Experts of a small language model.
Size: width 160, 8.64M parameters.
Experts: 32 experts in each of 9 layers, 4 picks a token.
Training: 557M tokens, 8500 steps.
Below are experts of layer 4 (counted from 0) of a mixture-of-experts language model. Rows are named router (the router's row for the expert), down (a neuron's output weights, with its number) and show model dimensions 0-159. Each number is 500 + 50 x the weight over its row's rms, rounded and kept within 0 to 999. Numbers have three digits each.
After each expert's rows: "raises" lists some tokens whose logits its average output raises strongly, later layers aside. This comes from a sample of Wikipedia text that the model never trained on.

# expert 28
router:423475564548463561500411508443469499510634483512417402504457536525471522517515476514505542467424493476511555525512461473629561443532482513574450556532448458507535460436425480536480507538490491476441470558526579521429466502401488532404494435523503439548551499436540580538528547514444447515490522495625496491545481496450481529548523524566470553475498583578427445518486429514470327608485495496545529495512521542474559541543509430498547392473559548503512564540609422494584535469472482
down10:508495501469637571513502507483544546507462479572550607571522529515439503532543493536480498432581436442435504517521524564504538418537396525530493460455548569506436603533530565547516527617490512600519516553508502565483504437586535497462402545451372493503505555542509380474573468541515478550570498535470489487450513465586586560474512474506569490520488564378496418485524506497503529490417456475558527522478579547461513429430499552524478449547400477489586490521530512548590455540514474
down11:559427428557498490478516467501526429524510445536433545499511479496511608479510459507468479460430443509509568442378576455483559558529536421459532410441486512535462470530571598490537497407460512489442442493501602538567589469537500555489437581573555573510560505406482519498426544532541529559523409559515500501428430459485430527431518447545509501403532520439471504552596390463437550553487515525437528447471531585531493390494498508501521454614436528475537430519499497572542476531477501
down12:512432463528494454471476464425573519506464435506600608487471518516522536590570556546419491546470494531576441617520496461514447527541506546575438472448486509424508421481514502464451485456521484457490589531427404424457509455498524573520436497419455514589580548486431510517525497483470526471504561527553606458420550407464437539493482536438482488582496576497568592506466465478468500529520510537510423557530496442497508422570568520434604441481387456542525444530487543604542511488569481
down13:527420510441482494478476432482516480525558583564473527557508527556520599637434517441508520439476484453529524542528472514476473421437532509477462453505408473513521533598504456443551449497464535425493541498505467600406559486429459529489506452429528463527512546467461550594558425580626520517520564469520528467500460543547552519537474528545455433444477495502513537436534523527530447477485379569529544500491527507490550464513534537549546470428357534554506618498582498376435574422516538
down14:486406437460501480574451464454464476484504589470544470560489575534564465486461530447473496538500548493480620474585534512561489513488487534456563463426536574485507421463552521507406495492386513451518454542551505533537496516434552514490459540525571493481413478508523436549446435500561566513438560500463424441491412563540539590548492540497531608545519442524523437548482483487502523593522487466437440491384487580495474456559533420400433535536440443602447530567554498430527528619447503
down15:452474468476522473527504485576476404492516493497564549543537545558438514475496414528472494511495454482447466476444496481518613448393478488505603438519451493497544571582503533465525434501384497518532477541535425519528429554426454563489573588435565491509573491508552454394522486440623481512460492567527452509471556531512408530590539512504608432543492407507473550513447447484487525494534526453475569478465434549496486451369617453555503433481471430464524572413471460434460480496550485
down16:445544554533478577465485467447567500479542445493465499559458495611505458465525489382438457430496476455615487533464392497456457440494549566488559501568456538546497445578444530375561546598462583442462484512505573460462537519450482470444511488523587520454461565507474541550585499533437509479445554545547484586503544589541428569560454525641490514501520535463432492545482512422548434462412471466496482495544501424476435519563454491508497488533485540449505438450521391429499522471536561
down17:512466536431510503455475553542423464494479555512607580488530419425632569498481542482494421590491513486519571508529506481566504531611384473457495429416502544502448541500484576453535599543537482513458501523536455444535537511647475401405488523430530517431462505445543454527500480466448505545563463452400495470478509500475460508580519522508559550483461471481494542557500453517448432596482458409538503455481437482507470561514474535434531424438443465504450460557489622493530515448494403
down18:432550476510473566481475483424477522520463466526605485473567508627553498448496528588458506572525514501463409445267480505458571512538538483454543446558509423497470521506576466475511429562538498479432447569541452559481545468514501528497506479498400460431567504521540529577497476539513454550566553470502546575520494507531505504472504496424557532527565571457546548502562489435447458481575599487468427451551468497473541419478485451462478533510455531488444574589479475489497471548625573
down19:447489462462490416562502474506489469534529508496569445419509492484518475549561438453429519444534475504444467536454540533519503396494586514435381501401529482682548439500428494433462505576580524501527468582507445450502465487567553520468519640415445470472534514568581488496413526481498464473479490543485547504578505497517477504442508432607519590446428514526505544590528478465604545505485458535587511517503502538514462476543551551500500516514391574532508518602543502442501533557492433
down20:563454543398474579514409476507482535502442515527382381508490492447430567496523528665439553474528549436419505549524512416605446507558530516563452478524543477562383465529559503463474526470503461557467460476540533473544454518534484542587521570487515487489483540461489438546477481534568496485504432417483552539489493556493508482543625462502463493488526413659592453533541547521511462439551461406483487498563549442536505488487505524561483525576485439509443559449531573490481488476437498
down21:467554375522520416442534469533463443512506506529574456542503463448486360562490471535548501487482555514583506551514536474507577372427553455469467497496527525492498507420481539482514527443571538572516492546429560461531481546554497542474526390516510580465474595479471418469426433530482518478497488529573537605536485558451492570442529487454529466485455515494565525440533562442473443349449497550489566511548445512539443482511500515478526484477520607543438364570529459376454512512501471
down22:567458556437448449463499529477430563493512498445540445522535568413497577457547582515456504505534537448439458481606496457380480561444448464502456502503485527444415521510471517386650535498616455483565479498466487457498491522528513492553564524536525503424561480536493446499511462529580504505482507544441524423619469525516462407506520512491534436457482509582504580431583553428561517446548465370440544457559544501533417559549532481538589457507538479482492526511512491500385558456485540
raises: ",", "-", ":", "a", " the", " ("

# expert 6
router:488480504472428369467529447471510542431407547491468459503570563492511416508535386580534499391554583554488513590493504547508511468520520425503563445578554479485520499565508564441529466514488474515479506577491413490501470536592562475476510415543513486433453523499510523532451498469496511472407548532464551518443466538583577460460589511505459490534457370449520483472572578521473565428483452548505451611487512509613579464510547541517451643468583521446453511459535520477523564523507532
down2:577442467560481559482516501437527565509456528517582510436463447551616505484460505538497410530640491529447503441383405541504553499536463551535453482472521515598559499488499515476545484507364396456488513457597462592528540534477540518488487503597484467623539536433545527443443511425454486482518578472546538506434505530536499425525532387494507507534600436472475440566450492451538516479433491444524568436523501528462466519461466475460525469395556452500568542478506505599464476553492524
down3:474517443522423507497417509625520617457516587469508421479479603500535489500416539522591561506581492470453499475535531508601604491533471463483507501507497524466542499585477530482484553545395503482508569544439441503479523461552574488432528488535451535498404495472452576524494554491512554464499536465445445528511459512479601437541596418478461337577501576527479488510548475447429456539485623554542487500532511507476457517560515457459500511531493490427609527518496427530494539410562433
down4:449558538525414506571372500490472408515581508451487481555542557566478566446422530532526477453563419592459547504462493453539442465489502465522520478586516424488505539555550511464427506454503497475482452439606534542516503565583563532458475476515505532533451450506492587521530423425503470463600631532533471531565409508585428498509445436518472592446558534532489478510487526454475472455480419444513403469385450532441530365450472481522503533490476542412465454439482488519465553492518491
down5:452482432543478521455419493400480479530467532524490497426456556525544543437485491364502464475544467471489429423541461508533452529528380501504482466514490556570587483520590525461539481467500478512550430440554526459503521422454481533453459552513517402510573480538507482474582512566518403544482548474458532554579499518491554530410517458512607467522486579458615504479490480386554483557401471527477530567430530533507416446449515472505569549555556536432618569430502497420470415514547464
down6:552533483483478545511568517460484513609505458463433387551539487462534581585463489419501395485482475477482556543515506447469562435524544460483499446561554472468529506493560476526486412498530530483510484493532536408433484483506607525573467422509490465442544443449336542564448504486545426481549420545585523565463440479459559503557557424465407482490497467487468546498509482602522494439536500493574541517519517482471491520516497475600520542461570525573431326460548545498424497587494476
down7:454545518477476517523498475509507425541465482549629487567458461483556500464566570441490432460476543481471487575587475360506480577499536444528574494456478491436490513384507539501424500577484415495475460496492448549502548502547491429480454442471389566469559495427507546499583441470486477514508410479537528441521501491477540565453487483503505580457541480487575442475542468539601563439456572447550578519445536615539530615519490419500513513469395469555530540477491592534433438577557469
down8:529488511563515509445446490480413463457459517533453550462545572537483512589489534517421557459520465482577601515453445510587515536608488490544503503520458486556520455505358507490566549527582490519452495454494479428435483573529481596561510589535467468592455494493619505511483454503447500521549449553544508476542468505442473498468584528470467469541500484449509582469524497403486487533443510402436477569447471591670483426509486478547510466469511527578487374539575510591527509487495581
down9:449565538577396581535471555495509459491472550559535571565469544480540471529482545385534472577454578538534606493427513496512440531419436482560575529544453486517546520502575450539477429513456480463505405518513533536523518453480582520462498547579527542408475514540459512555446451417503545503494498540430511520455496585517562442519506553499518420468590484415416423532579459457497463571485504545551473481489511461435553494481473569497379508561568479418451474558512508451453450644444519
down10:488508577542537484560492453555568498454495446520465525487504417495495490414449469476534557460581459511536507419523581437554588504592499487495484500402457483461473562539616494462447416536482563481648479465514521483513470469555559520531432446536456452453573503445484618405442396620522539427538474456451455470494538432455492474473487475551574591564579521520524413480556463572443436544506477512495500503502431480533485517557381608530501524568437528506461459480468490522518488540541511
down11:523421435505505482438508461528476520568384547468515515507473462526516480531484526513475526435443603544453591556469479571521460445540452396468577492505449509532519446461537523497473515424522490642461532559535441572474429461473558462504471473574599526447540468420509473576514581564450487458461524464489444603478535518538477636494444495497450571450475471449502566538524504521573461447525561440447469477569454586518547483513515498459486448479574499531382472526447488545444581393571583
down12:497523534411502496510603550544480530414513438464435493462499565495463475526569443458572518467547421545470545422566503527487488456401550486590553438527509456441516447504439466422514491405433394460520435451515547465512492528472491506489454485490494507465488478572461465505427456373523450404501510595435521529593536532465483510493437605383514530489549455436416467467484485451456402482486471487430486628493580475516477423457413468479453458553532483504497495477426512435566468555479422
down13:439539500492446384519394495570420424490535572557530489550466543558511570393455519454503478421492450541417540456409505425490358475469496470488463494480491559533583520495539491482549452472423471590538443549583473526498506562392448506506527453529442509484460555567511521584530380471491487503532502421426523471528477533597564463536522484572575585499543509525576535466482501527495523480382505517533561537400531527466508403563504507480479485494520529517546453538498551436480509549545402
down14:512608472477556484561638554495509520492500504543514563466529484526543515589462533498481500509557536508510501485539521503442584545494458474523481478452472474494512515461440500459419531457582673526556465544577530454549498527546541529579474462511481500471563421484593491450589429520500448456532465503389473476536524550403491539496460582493598453468548489459494451461496517406524446434458608419512527484496591437440527538482426533589593510550402539452609547543522436511454468516514540
raises: "ist", "it", ".", "amp", "red", "j"

# expert 10
router:475544545494556465528584520486486452501549434456508505464616499536507554522582484428476378573527513476522511439486536572519517514494545523465519510502446430510467500528485408500504507535509547470416486478598460536480510440469427560645519515564450427360471508516519526529554512428481405502572523549504530554391588596477522389460510511577484498532428497375542539443500583475547591552492528540536496491511509493486462562513457501562540381524491501560513558509422492590499521527552455
down11:522449438469452487558575485483536482441496511324509533554514477642459405502552466521554432455478583509586467481566485584592514526498517499523530568569563433462475461589510554544503481530496461560533505532491449469442440577523480503479508407564479547505506553431568430565483498609491464507455496507455476560456580445486468467492553419472514410429499499446544409442513570397494463444473557537473439505452456539509492648493572481484505467454439520562482446493504456478479515513489526
down12:377509484507482484432506527493515485503585458493586532468468447566489523416487549395504451629543444577578525542473516548532576519430576457469449472545566481479497514485533562512498492449514574536571447474595437557490390463557464593517572523475434425527486506463505448502471560421501462483532449493525493496495555539471625432555408525492474504517474558381571459499517464511561453481480520662516502556518572464469458454526498525449509487522459411511472553562450459440436494489562500
down13:503573486433526540439512399477485486426390423516495476499526491512504483556563441468470542490504415540475534546430468550466587580596518511490411458482479568557492467566481469551540490500504496421455386440514434486357631495567535487481454612550537479516446534484512542471556499472461507504475390567447544521422445440471419518536507444451479522462503515437443488469507495523535530500571458484522551504611488449518463539494456395519528467585494497519460539431478515585414465430576550
down14:456478381508497450486429478533544505485616548534458453462472497377457436431505542469535533461521508513524437467495405493569558472451459509589525455467440446500441548500548497537564507532411500507384581489485550619494517519453490586516524442559486441520457458526473534516601441448504378455430459521608442466484519452504541573540488530408443519523502587467494516560528502508481596496415522514453533532478579570474526528516495509579527577489580461542619494509540539521536445482529564
down15:557497518431591456459471477531519489515488509478437509496560641437466549443501522566461405512556587505560446471570346512537553483449433553487547504510468475491401438551495493384469404473435526529463449414422563576380551487480497540452506428496525585426478499491526546527484472471540442533436548556545552456486443486503529539480508492612428501462572542472473473436544471474553515535524536525405485502447492478504501503465521444549532535443591454504576580472589507558509515443460492
down16:444418541503405461493433510539459506483589467421526500468550483527492553517515556609489466536576453562594533584474498513505581522539529465445524603496502491498506537495454477492460448441533483570492480604518468535422573441429510492498541564492481515555436450449529528633512593422485427493515429506498564554528374450502488489493595571586514552489589570460536455489425507480520495592494529475534569445498475520537556491462465482539461528554549483479616446493500450471388459526594459
down17:452442488527519489490464507541535433471514527541511549512494490387457518493540488442505375486470444582510450501556462469544410467550402510473470435394460396482425525464448545517524421445444533503486513457515460400523423528523464536538510555560502483551559450440528547449467487472562518456393495495585521494498570515599488484575523517485511439499454477456499526553537432585565525469646533547485550543575520472511422565580447551555529574552577406461540532472533464537545397429521524
down18:483530407457399606487548468437449477506420460515599527539414447510489567546445504535511458613474432514456429478596553509404464529509536530538465474559566499531486514475564531483446528450575546500544462494547376563516565505462499488445455482515576508508457531582522464568430397543559480429445529500498502512569496419428493474413522527432464480503442526559514571559544493517495434606534518456445515567469457581514525423540491528452519540487564519498551501466471540502478626539588445
down19:501458449515416519497474557376506514535505533592525510583462553499495483550426483569547572513527401476499515467492470595513588447521513493449471433475488492482592410575453555485544438496543519535555468400431512503471567484508499616496422523442559467495476596600471463564467406526481457519523521494512546529572455555452469581498488413459484511493561549551540510512488427525567441613554486566542485417470459554523544559606518433582528524478460495537500410472493522430484472590517548
down20:436555470442500548483619512425553411542456544516551408478546398505518431427561532459457512561466465447525567574514501494494437502432496509468503538513543500510554462538541532498421548452572468521393471489512531540511478457591476425536587417413437544518428458411558482482420523498404515430505450551480543531531566562438562450461385467521457576529524504501554459503538507465424548445551573565495507523448518487559538557499502581440600509511502514490488520455477583522490622452507459
down21:470560544486523503463536455525548432451461479546415481475436429439457414589462412565488512438479487496491542601503500598480501537484517490479384485480614552553599548419548490486527542440493506514542530500535426526385437462541485518499554487506487426617545513538595557608421445473470528452439509558566530547460473579532512492498515481445539521530540472544624496455520459518442574526500508489421463527593499540518556423443433501539486409459519502520454546469409524505529510523493595
down22:520549448493544403484556499496390499501444578437467516548561423530571534403604518486511503499551540535432539488571439508505544507400588462513454503611480491370514418533567606488470535523490518501518473499579471526563539464532513450482458541497507513499399506437517567470584583479475482445434542456569558514488436557473522464598554554516557511550449489511533509553489557463498532443500390495463534591494459514495514473580468473559558517574565448531575574423534512500571561563483458
down23:522515561506532525567644429444567481552569547474554483575497495530522479496595505499477373488504460511527543544554495468497461573458524503493421571463545575492539446433610392444447562495556555570438588496524417508421432569496488486519532470526552516595416441590468518516411545499490510507457577478489483445446548413471487469455496469572480536496451440489498527446449506509512615456493548485514541454471445423492553502537484551446530555602544498466553453470422484492499529548391492
raises: " his", " their", " the", " what"

# expert 17
router:531552458520501490498568508399555422533410521493530507493496544516473450547501546529628444519433516595546430489485441431527525504495462506507484431516576556575535429546504389520501478564544427451485540487550419602515530470580448483544509504437468525411491417539487562525566440533617488401555591497497468543389409392491558572502387517517540472396544446433505531522495456498504499455483547478512463574487471547584470442420482486516494456418524519494455508489502476505536464551484532
down9:533480433519482540530467505415544582447497381477480498596464497494436399417491437527424541473557509483497500505451517493439502486475448482501524466628377602552540513437502528521488538461434466426561558425417508557636533525462527484508486506489565454518561497436551581455516490607456539508543485463440538403511508521554496530486496474542618513587415442458456519474470388510497459545469473474491494451543568505445551466456528568476559564529463530488535508563546502438467545485437413
down10:537540419405489485536497611531442581522441542525490499545503461445579488502460428501449500526497528439511487483503557470504585585547488437575423542506469521513466571522485556515453503404495543498415545419516443512538451425483488529505510470472572528379589490430571556505426553578508588512412426537431473501508487549488478484592457435486432459459525601440513554459467467424517476523532553513440553533566497495447533566445556491564451581457513452579436524486388459535477486402545464
down11:516355450496503632475517484476441567556473427511504549493510464482531478470542469440575539571564435431551474466530540476459550503459482633530552485437500503507476580466500517552440521469580524576440484573531514503472544478489623510513499519589563526524444449533479500426488495449518537449507431449643534504536509547492470571521468462439513536542509409512419457418509489501497434575521627524462434463534467582487451504515614549485505478552438547546495522512471475499541388418483450
down12:469475525437544470478538492525536604568566510611490503316464569512501578532518486459465564610652504426464530504540534480477546537483432501570498523535518461451490487476459609391505455473509485509555524527443532464493512482527484506466397449459545493457501526500462473486470537501503404378487418448480557407422521548548499450489567530429406476553464547500426546529507511446482536482506545494495475455547608502448577507531555591502542482446511471506543426528493453454480558539439462
down13:484441542529593574531417529456593493533522500522464530507402485479489495512511564375411525564554576496499542530478501515458395375561383485507523514594474460521516477522501638435452513493368488531566497460451528552459518485461489571433433518588430495455525409490450522591488523455459559528532500495499562539412421504564504501566484594474550486528468476392510534436462516473460432482476452533467600527448475533478535466454520511460531546504469479544510488566577516480499535491559560
down14:511570555492519445489439428430501459502475546524507417500512594490509472604472545544552466508438452541486577545621455614477396515453429523503417565515483482464525419423478562556451525460504463478511563439477489550463539550536469432455451512524544478491470575516470491501533568498505539560484468460554527515496522454477517536493583539562433500506465434667500555472563562473561546413512501532468569498544479565464522507560400559582565421458527420528434565467571473578474445499445552
down15:535514538546494488468514442478545532507518483527542490499487508461560435471479529497472414547491482471507454434640560581533478466537507481469522517498555362325542498565530497490463616435596451506460395484519455516560554502549539487430436462426486617412514502547496484530454538528448495453455485456492449489568515541507483461434363496453579503564550548546454591520555487459467496502414437520507556508483454503519556612468472547513515456474434568496480566493555567507497557538584452
down16:526460435545516529487495425536466441476374439466514496465522413612482548549484524497557450522449427498489507417606538501438484535534437428546496578475492610442452522521448453463486534443454587464469458544547513547478428453545434551502507497509511460440515541538433562504479517432469449460490380493511526433482511600401511538574501569464532479520505489515563562408453533500584457584504442589559474500450542508445462478426443506428580533431469487441583547526469508575538579484505426
down17:545546501531560468499579524401470472500484454527459577487442511447489478490513523481385519434538515529500509459570542486529427476569505551627521446478475610430536455481469540388454461387514455475578539562491457499560511443439433546477540573453574433545536404600468499552552555485540566528418508480443472513501505494539443470423508534481539430481545559469436527507465477406505583502612550536565571528525562450444542433459522545488496495563435481497452505558443439493559406532481454
down18:533514412411525470552461509501438431562458550560581430413541523578464559501441388468465403494596475539482557435439553422578517460556509430538521507442554443435531492527567478615537458487565464541508505462453449536494521506457540441466565521428444434579579454506511580556460582569557479455523549418524389521463473495498529484504473444581474539470440501538527496526525532500489564406545484577437498419421550533544444522530588512536508553493547434499477486488503511469458439532493441
down19:548402479535455579446420498394536569433483510538529475422423534499473432559537467497549496506470515567578502442536474552532504498535466444545573540484467442440496439496437475460563522545501490509478562531400520480536485481460476475475392505491487396439504453433511490471530533494476397462588507484498524455467589557559548519509446418556476489577619599502516553507596443534579554502485535455533564451548494621516455556502488488506504485454571363528454572481439493526437598495492543
down20:411454568518485502440542543506444414464475471553464541585461598465608411500499468579500590409438591506433479583521513552533429595579536514576454552425510500523454524458523508455554493497535519452531566430485385552428491550557483450488532520607474485498561528538496546497468546569505500595494422446449461511519411471535529522542460543513536518519479526528475381425476495463489495558499525533490484451585421545595550525553445450478485523470442533461445589531500537565565503570508524
down21:469526485505601474560492563441440406432426468446520511543523456492473448437435498502487504486490489500438439478509494464413518537467367488487440581413454527591554482467508506534508457507516500460434512535606484498555449441522465538580526489484503606524531527446390564485504473577524545426456454556419506484444429458511519597473459495469518565457467523544455558513496532437404391454485514607539478513539425400594504484450478528461490478478438513592421512558548426500515596427508503
raises: "oss", "en", "ol", "und"

# expert 15
router:503462534513445522492478526375469463493576547481487511544517430506545511560484525523517599508549523468507555505512532522501544558528486551529528455476457450486586563484494567425522545481501587531478512403522532516383494522540440507566506445458549487527529371457489644517559418512466440576491541541491467470523511462453517553498592459554503592445463554579480642512393484494470455593464538555520594534514417569457585552563573511517509435424528555470525515494522497549553437403509491
down10:498490490435545447467441590486400447500447504535548547492476562529456459446516615552526514571501495587589529538439492531477505570517409452480462471502503434550359546440497541569417492566514485520427470501547438491483512363554517547566463549555513480582508483526482548426416530438470586374443492456546482525456452516449453498494481612410475529495512540433515499533534410502441478555530555527365505484526506478551547483414557517534435495448445531507500515490490536426515477495515570
down11:458559545525436468460459515625554462455492552563501528508448462488534518515488537629495514539549476538485523520480443605512511572578452471516470488536536503515545509561494489427473494415484507570498594430480471426517530446554520538597559479446494446440535582544537502465486494456573421461592415498483486558417543565530512595588431443504446458521482460500427523505429497458596450490535441588447536460473465523500530563457506370430427548535611484444563477552432519548532462545547509
down12:556570497551472494578522422577504436466508540571434441500521535439566524426578467503513530475555543571539443442479498509556581542581532414527525428498531529471563448528520547538604454433451481469511423444490413399569455527535521502518553517548510421546602454503436497426503523677497508552493474542432467502510532492499619482505544457423535469513533591532528539365564463534520486508515497470515504562502515514495455524443476471519531562535498495562541490553396482510456543565514399
down13:438509476485505518512494518500443544577566570521467487526475470421484548528545505522542479526423602454545453498666556469586569565481509479441404532527565456418537537491527486475427525533586489483498613462550495518544484530504443481496511518495477435528470465524481588637528382562389506450444404500537498450458577378501483529582544506449472440507485513485508467526497532488455524498546469405521459488497513497510450613578517496515413485431434514446518501439471508527544618470446514
down14:582570470515595497471502575411463469382469548550464491464501402504527511479494483511530451469609505565471472444497537499480456543472420497509581515513570542495473474555409585553650487530425594543432448520550551492504496460508453490486509439504509462474491412482453521487429482478513410497443484524460591451499485503468548464587504541394494543515541496389464468505583513556410517356500546617445473483452571398531487460451492482468512581499478529534481495535514490521569506552450519
down15:526563528462488423383472560531440489515439478470454524534456471406581484483424482443602465560467405490620480569552486531535557535447506485546463494554396562474565497534517538491575474534501508466522513504606462505564441544516468577413497568491504459595504484470522559507463583522512463492499505538561478582521534522646525492512477502455620509444513489537476441447469463499520568500433446524533468560468489552479507523491438512543509521492514476559528509490554437476412360483394382
down16:453473471428418520407518488513485504567481589546624530495549493542472507483490475519482539531553500523506496431488545479515476503530501577490520448519477407479513586479555621416484560523486562449494465536573537513509515466545461507511503426535496533537576396478550528476472515567485584518496441592407413350437534569465485543466457442481560481569463468546517560518499485418468477546508582505583531481448402444543467444448509571431571517543452448470470442520591421536505556623540490
down17:531530484516462515381532462561518524531557508532554557498458468518510557471448492530528443483560553485634476572460442510479581464475484486374503521588537591505625446468492482540546447556470472424418518598521479531430456527557463572459434570506499526623482519511473425538510475561474540435465442473464421522482531551548519449445593569552564495526424505560490422502467524495434540429471529466514480508544533554519458511451496592458397506497422532495460546559448462542504567571534404
down18:464540478541589569593565546518472538524554578549559434597473482420512531520577486527465545491485502487561469515553450470555532538587457526441424442437509441474534516473529432470517640565492551547464480518482452493531497491452536476467506439501396558620506462594489564440504532467461517526481413504507537523452530421449478410523580527461514406535455500412465473478491589514504467537548593451423428526437495505591524477452524463569426450464542487442451492450631514498496527501428533
down19:525518560563520511472514355548545542513433433572492600471453429560443495446525442565521540514472579433519484496439431585423530521360479478437520434443548474538594529498466595568562562490472408515480509499519509511403486495519448529464502512424533495498407484417479531511410526489581493426500439523494493528488488486556493469518475449447449512561475435535503462530595410443478531435477502486452492445512370464544582499408471510495559519501441413447487503525457471569524466468510419
down20:456433468558508476556558476513460507562499387446409503539546497591470602494495520443428435578470449448468496491491533561469535470507453458462548519507439505583389547578502475501501529525628498402514522481447524459545485399571473507561505505486525533587539582499406473454541399503517531522577439492522440448475431399431582499530515530564568524517564479462496463454441514496500464533506444422517442479565432563560452494564468560514541494486525487462408492541465545609483404460549513
down21:556496457454481510566472548470538518605599546515524446507455553494554378526506489471508518500439474572428489504573450534431477457463441602515494465469556434550529425532437473566470468452554457455495495578533467477590497546432526544503460512585554458509483449499540505537486541507551591540581459561478405488443483629486393473494576470461567620503521553470409452459507530433464503511507555513503496467481549472640488494425509423530473391499459489557543583492487458524556497556534553
down22:527470425472536533466421466557468416455481508540527541529571424573525379525492400545578547431476479512517497517532511459567514444369517500553588516522521573524530453482484481492454496533435516434533482571495424609507332512384500469441585446529463530449442517541556462508567460481539543515508556439591490506559479521506440536514490498495492501524500469534470445613554542467569465447410541549512485551459493522510474444523511503504477503530482503645447411441582514462457504487507414
raises: ",", " to", " and", "-", " from", "."

# expert 2
router:561541512534500577481511474475515572473522386511533478401484451493550402455480584485495501591498500560479485459513563544478480497508521441479445498477479572531591507434552525498438519428464490491397449508370545524586476502399451509493521539396451505554604676483475405486482549508507579494568614493611533470443515555611413540463541542496521511536536489535443472506538598494503467474475513428439497421484518513472523450449528440443547563467497471499465481522455552528521488491495462
down3:590507451469484412475453439461548519479548465534543507426480488514436432479506501437514499648517515433431539573453467522534611460437467522608482593490559484520516445434512469513417510531477597488449510446539523472490403395457419505597494499434556534492511478489494549501506486593480415405479450551582547441460452449449492558454512557463556430488537456457535448479512530586459515448437429501499438479467435483470532438483462471463421575496408548550457464538448561517519539480557572
down4:528539609488490523519486436504584524487455482470473502427502437548445394466569468451562385500529383526512510480510478510433444548429475478541500581494528487480493464534514580525509565489496479378540384481470507509465512575586490485525465480491524492508502510552412548557460442573416541453472528539534489590478454466460490498469377579386511479464570425569478524516576534518405425552479511438445615549414530473509496464512510555585434495500521482479559543515599508552501506470582458
down5:560526554346486509503468481559433420463508444469522496475465497653573435514436427483548525508425539583539462462405545480496454522498483490490501505420509614493441469456489551497573554529494512504539516476445518446502506369499495469480585458407512452485453548463468421612534472459463509489506489506529497528549515412467477487449611446533627477417522543465417404531475562441523472560502424478467535491514476485456522509565463549432494444484543476545519482443440482580414545538531459
down6:548565445507455472440565458516514607501485566525464496472661453531531442485451496515566554574430612450453583579523496523518643539445462521452501485510454499546470537527521511506498549434419496526473542535539533513533489571538479449553493498462480504538449394491391499607551479550461474472447451529458470542529473471550502471548496453508453535438522512486510521463563555414505513483533515458559464520427529484423455560552563554513479411538565600577564539406459525590489518485622492
down7:426530449379486443477492447591479523428532505510565467476503475511460561472562503383442470542532601442466446404527592476460586461474488483450560513560565556448570534511563437494483478520533411495582541469520517544422527459499495459463493526469533490542376454418459518520534515429493546634580511497501556482532512486437465487454495498502563505537471504553534483433447490504483596442536618506531406461491468628542568499500476535425469528576532488542517487514412536544507531473430418
down8:499533534432444542506413497508390570504519477464506513485523540566537476462498545508504555402534452463377501513512437537419495546532528523444498457433503438597432425652512487534501427510500496385496506480455599452453500492500458516527534489462497540519465544434538394479579474513531515469518539509463417472497487557611536513556474487514488599424536428554484449563514499369497462438514481478544486458520484519591540487535541486627506446575537491476495489553455452521505558637546565
down9:507573427510462469465511547563492540488450475594409488427495517466485549395494528527512430554546478619429541475471536541431514523526447504575476585593523517457518524512464452574525572511492511478531469458531420453486505493513536560515547513510599416523484611501451554454497521391529502512488444506433420472560480567542554438405473439484518456547544499541504499412574409408474577545501487448474505551510401472536489453475566516568410540476599544460472569564448537551519404524499567
down10:475486525570542527502397479440520538546518513517456520490540464540488582520458536466521469480499450493510496478518488500502451448519493560454520537460468378529448508567423509480557601526519477510491475475466572515439499535476460516508600566512507406379377416479498569477527498543597422540496454517446394499603505509537521537457449415553501490448550531463477478485517505456572531599507416541639563525500510499502533432466452487484650517594489524615471463543504570492434498402510565
down11:475507500449514547496507497482586475507512491449542481445539445435560485535485401486366521465585432476501487423464482460557357468464590570568461545432536417501484518450511491544503454380483514479461479477470465476491485419463499415582474505514386436476539589656525400616515474506486505513545528541477512563446558422516492538550489417482553539503495558491503456437539508484465547538428523547514520495521506517566505534563515489535482510525399507594373489555463450560501449529460493
down12:461468487449428499496459489563515462510522499424431496526466474559600513507540527493549465581528515440493441517625461451550497518455495482471623541459538465479550455517552518579436557535382555441405438462545586521625419520454501526492483501498507524452489529500471495431519473566481480508531505483406460483483554479582519472580479564520454431494492460387596494561506439523513537504499534529500531523489473539513597470542620469433380609622518529453539508548497411481487578466496525
down13:563529543467491553614473492424539531544463498388496420519481529530434521537422440529491429379471559431488572460558573495544490464533495462466481423488518497480467573419526532471451535532503504467512615620433617534462554531571436496504511445541502594504548551476538473463518522448447456620549462457497569557463472523535501522441477533499545509461538481517565500519471464544534527353433541495525463498427560487504546538450487469616497553516533563498433483509480542488548521443587396
down14:468427592427497514569478524468471517488555494486498605532506604525483430517516544575466469493486530464448413465549454540511477520501495421465452489560522470467551431514567668405465486546521469553563516508408531536463500489538477519497489495469490407463498570464436527501590487511477411464526538445621521512580557447551509548567585526605500560500442558502500493511474469478481494522457430411453506444448540543512527501422473472602506451606488471507411421504491597547553549437580482
down15:543503537510469558424496565516413477603419456512400490478540503543527460442451464550438508427472501398449462523454536582550439444447536570467493500528466473540539529430434564536481505472600471513484573578473577609533436466456429510498521580501642473551430496420480489547505516480503578484473534492483500473433509475495570501444507487538500420508541491440499495554444503480452503522544462468393493428535388508502493513411557464468436487461528484516406460611526474485431424424525403
raises: ",", ".", " (", "'", " –", " |"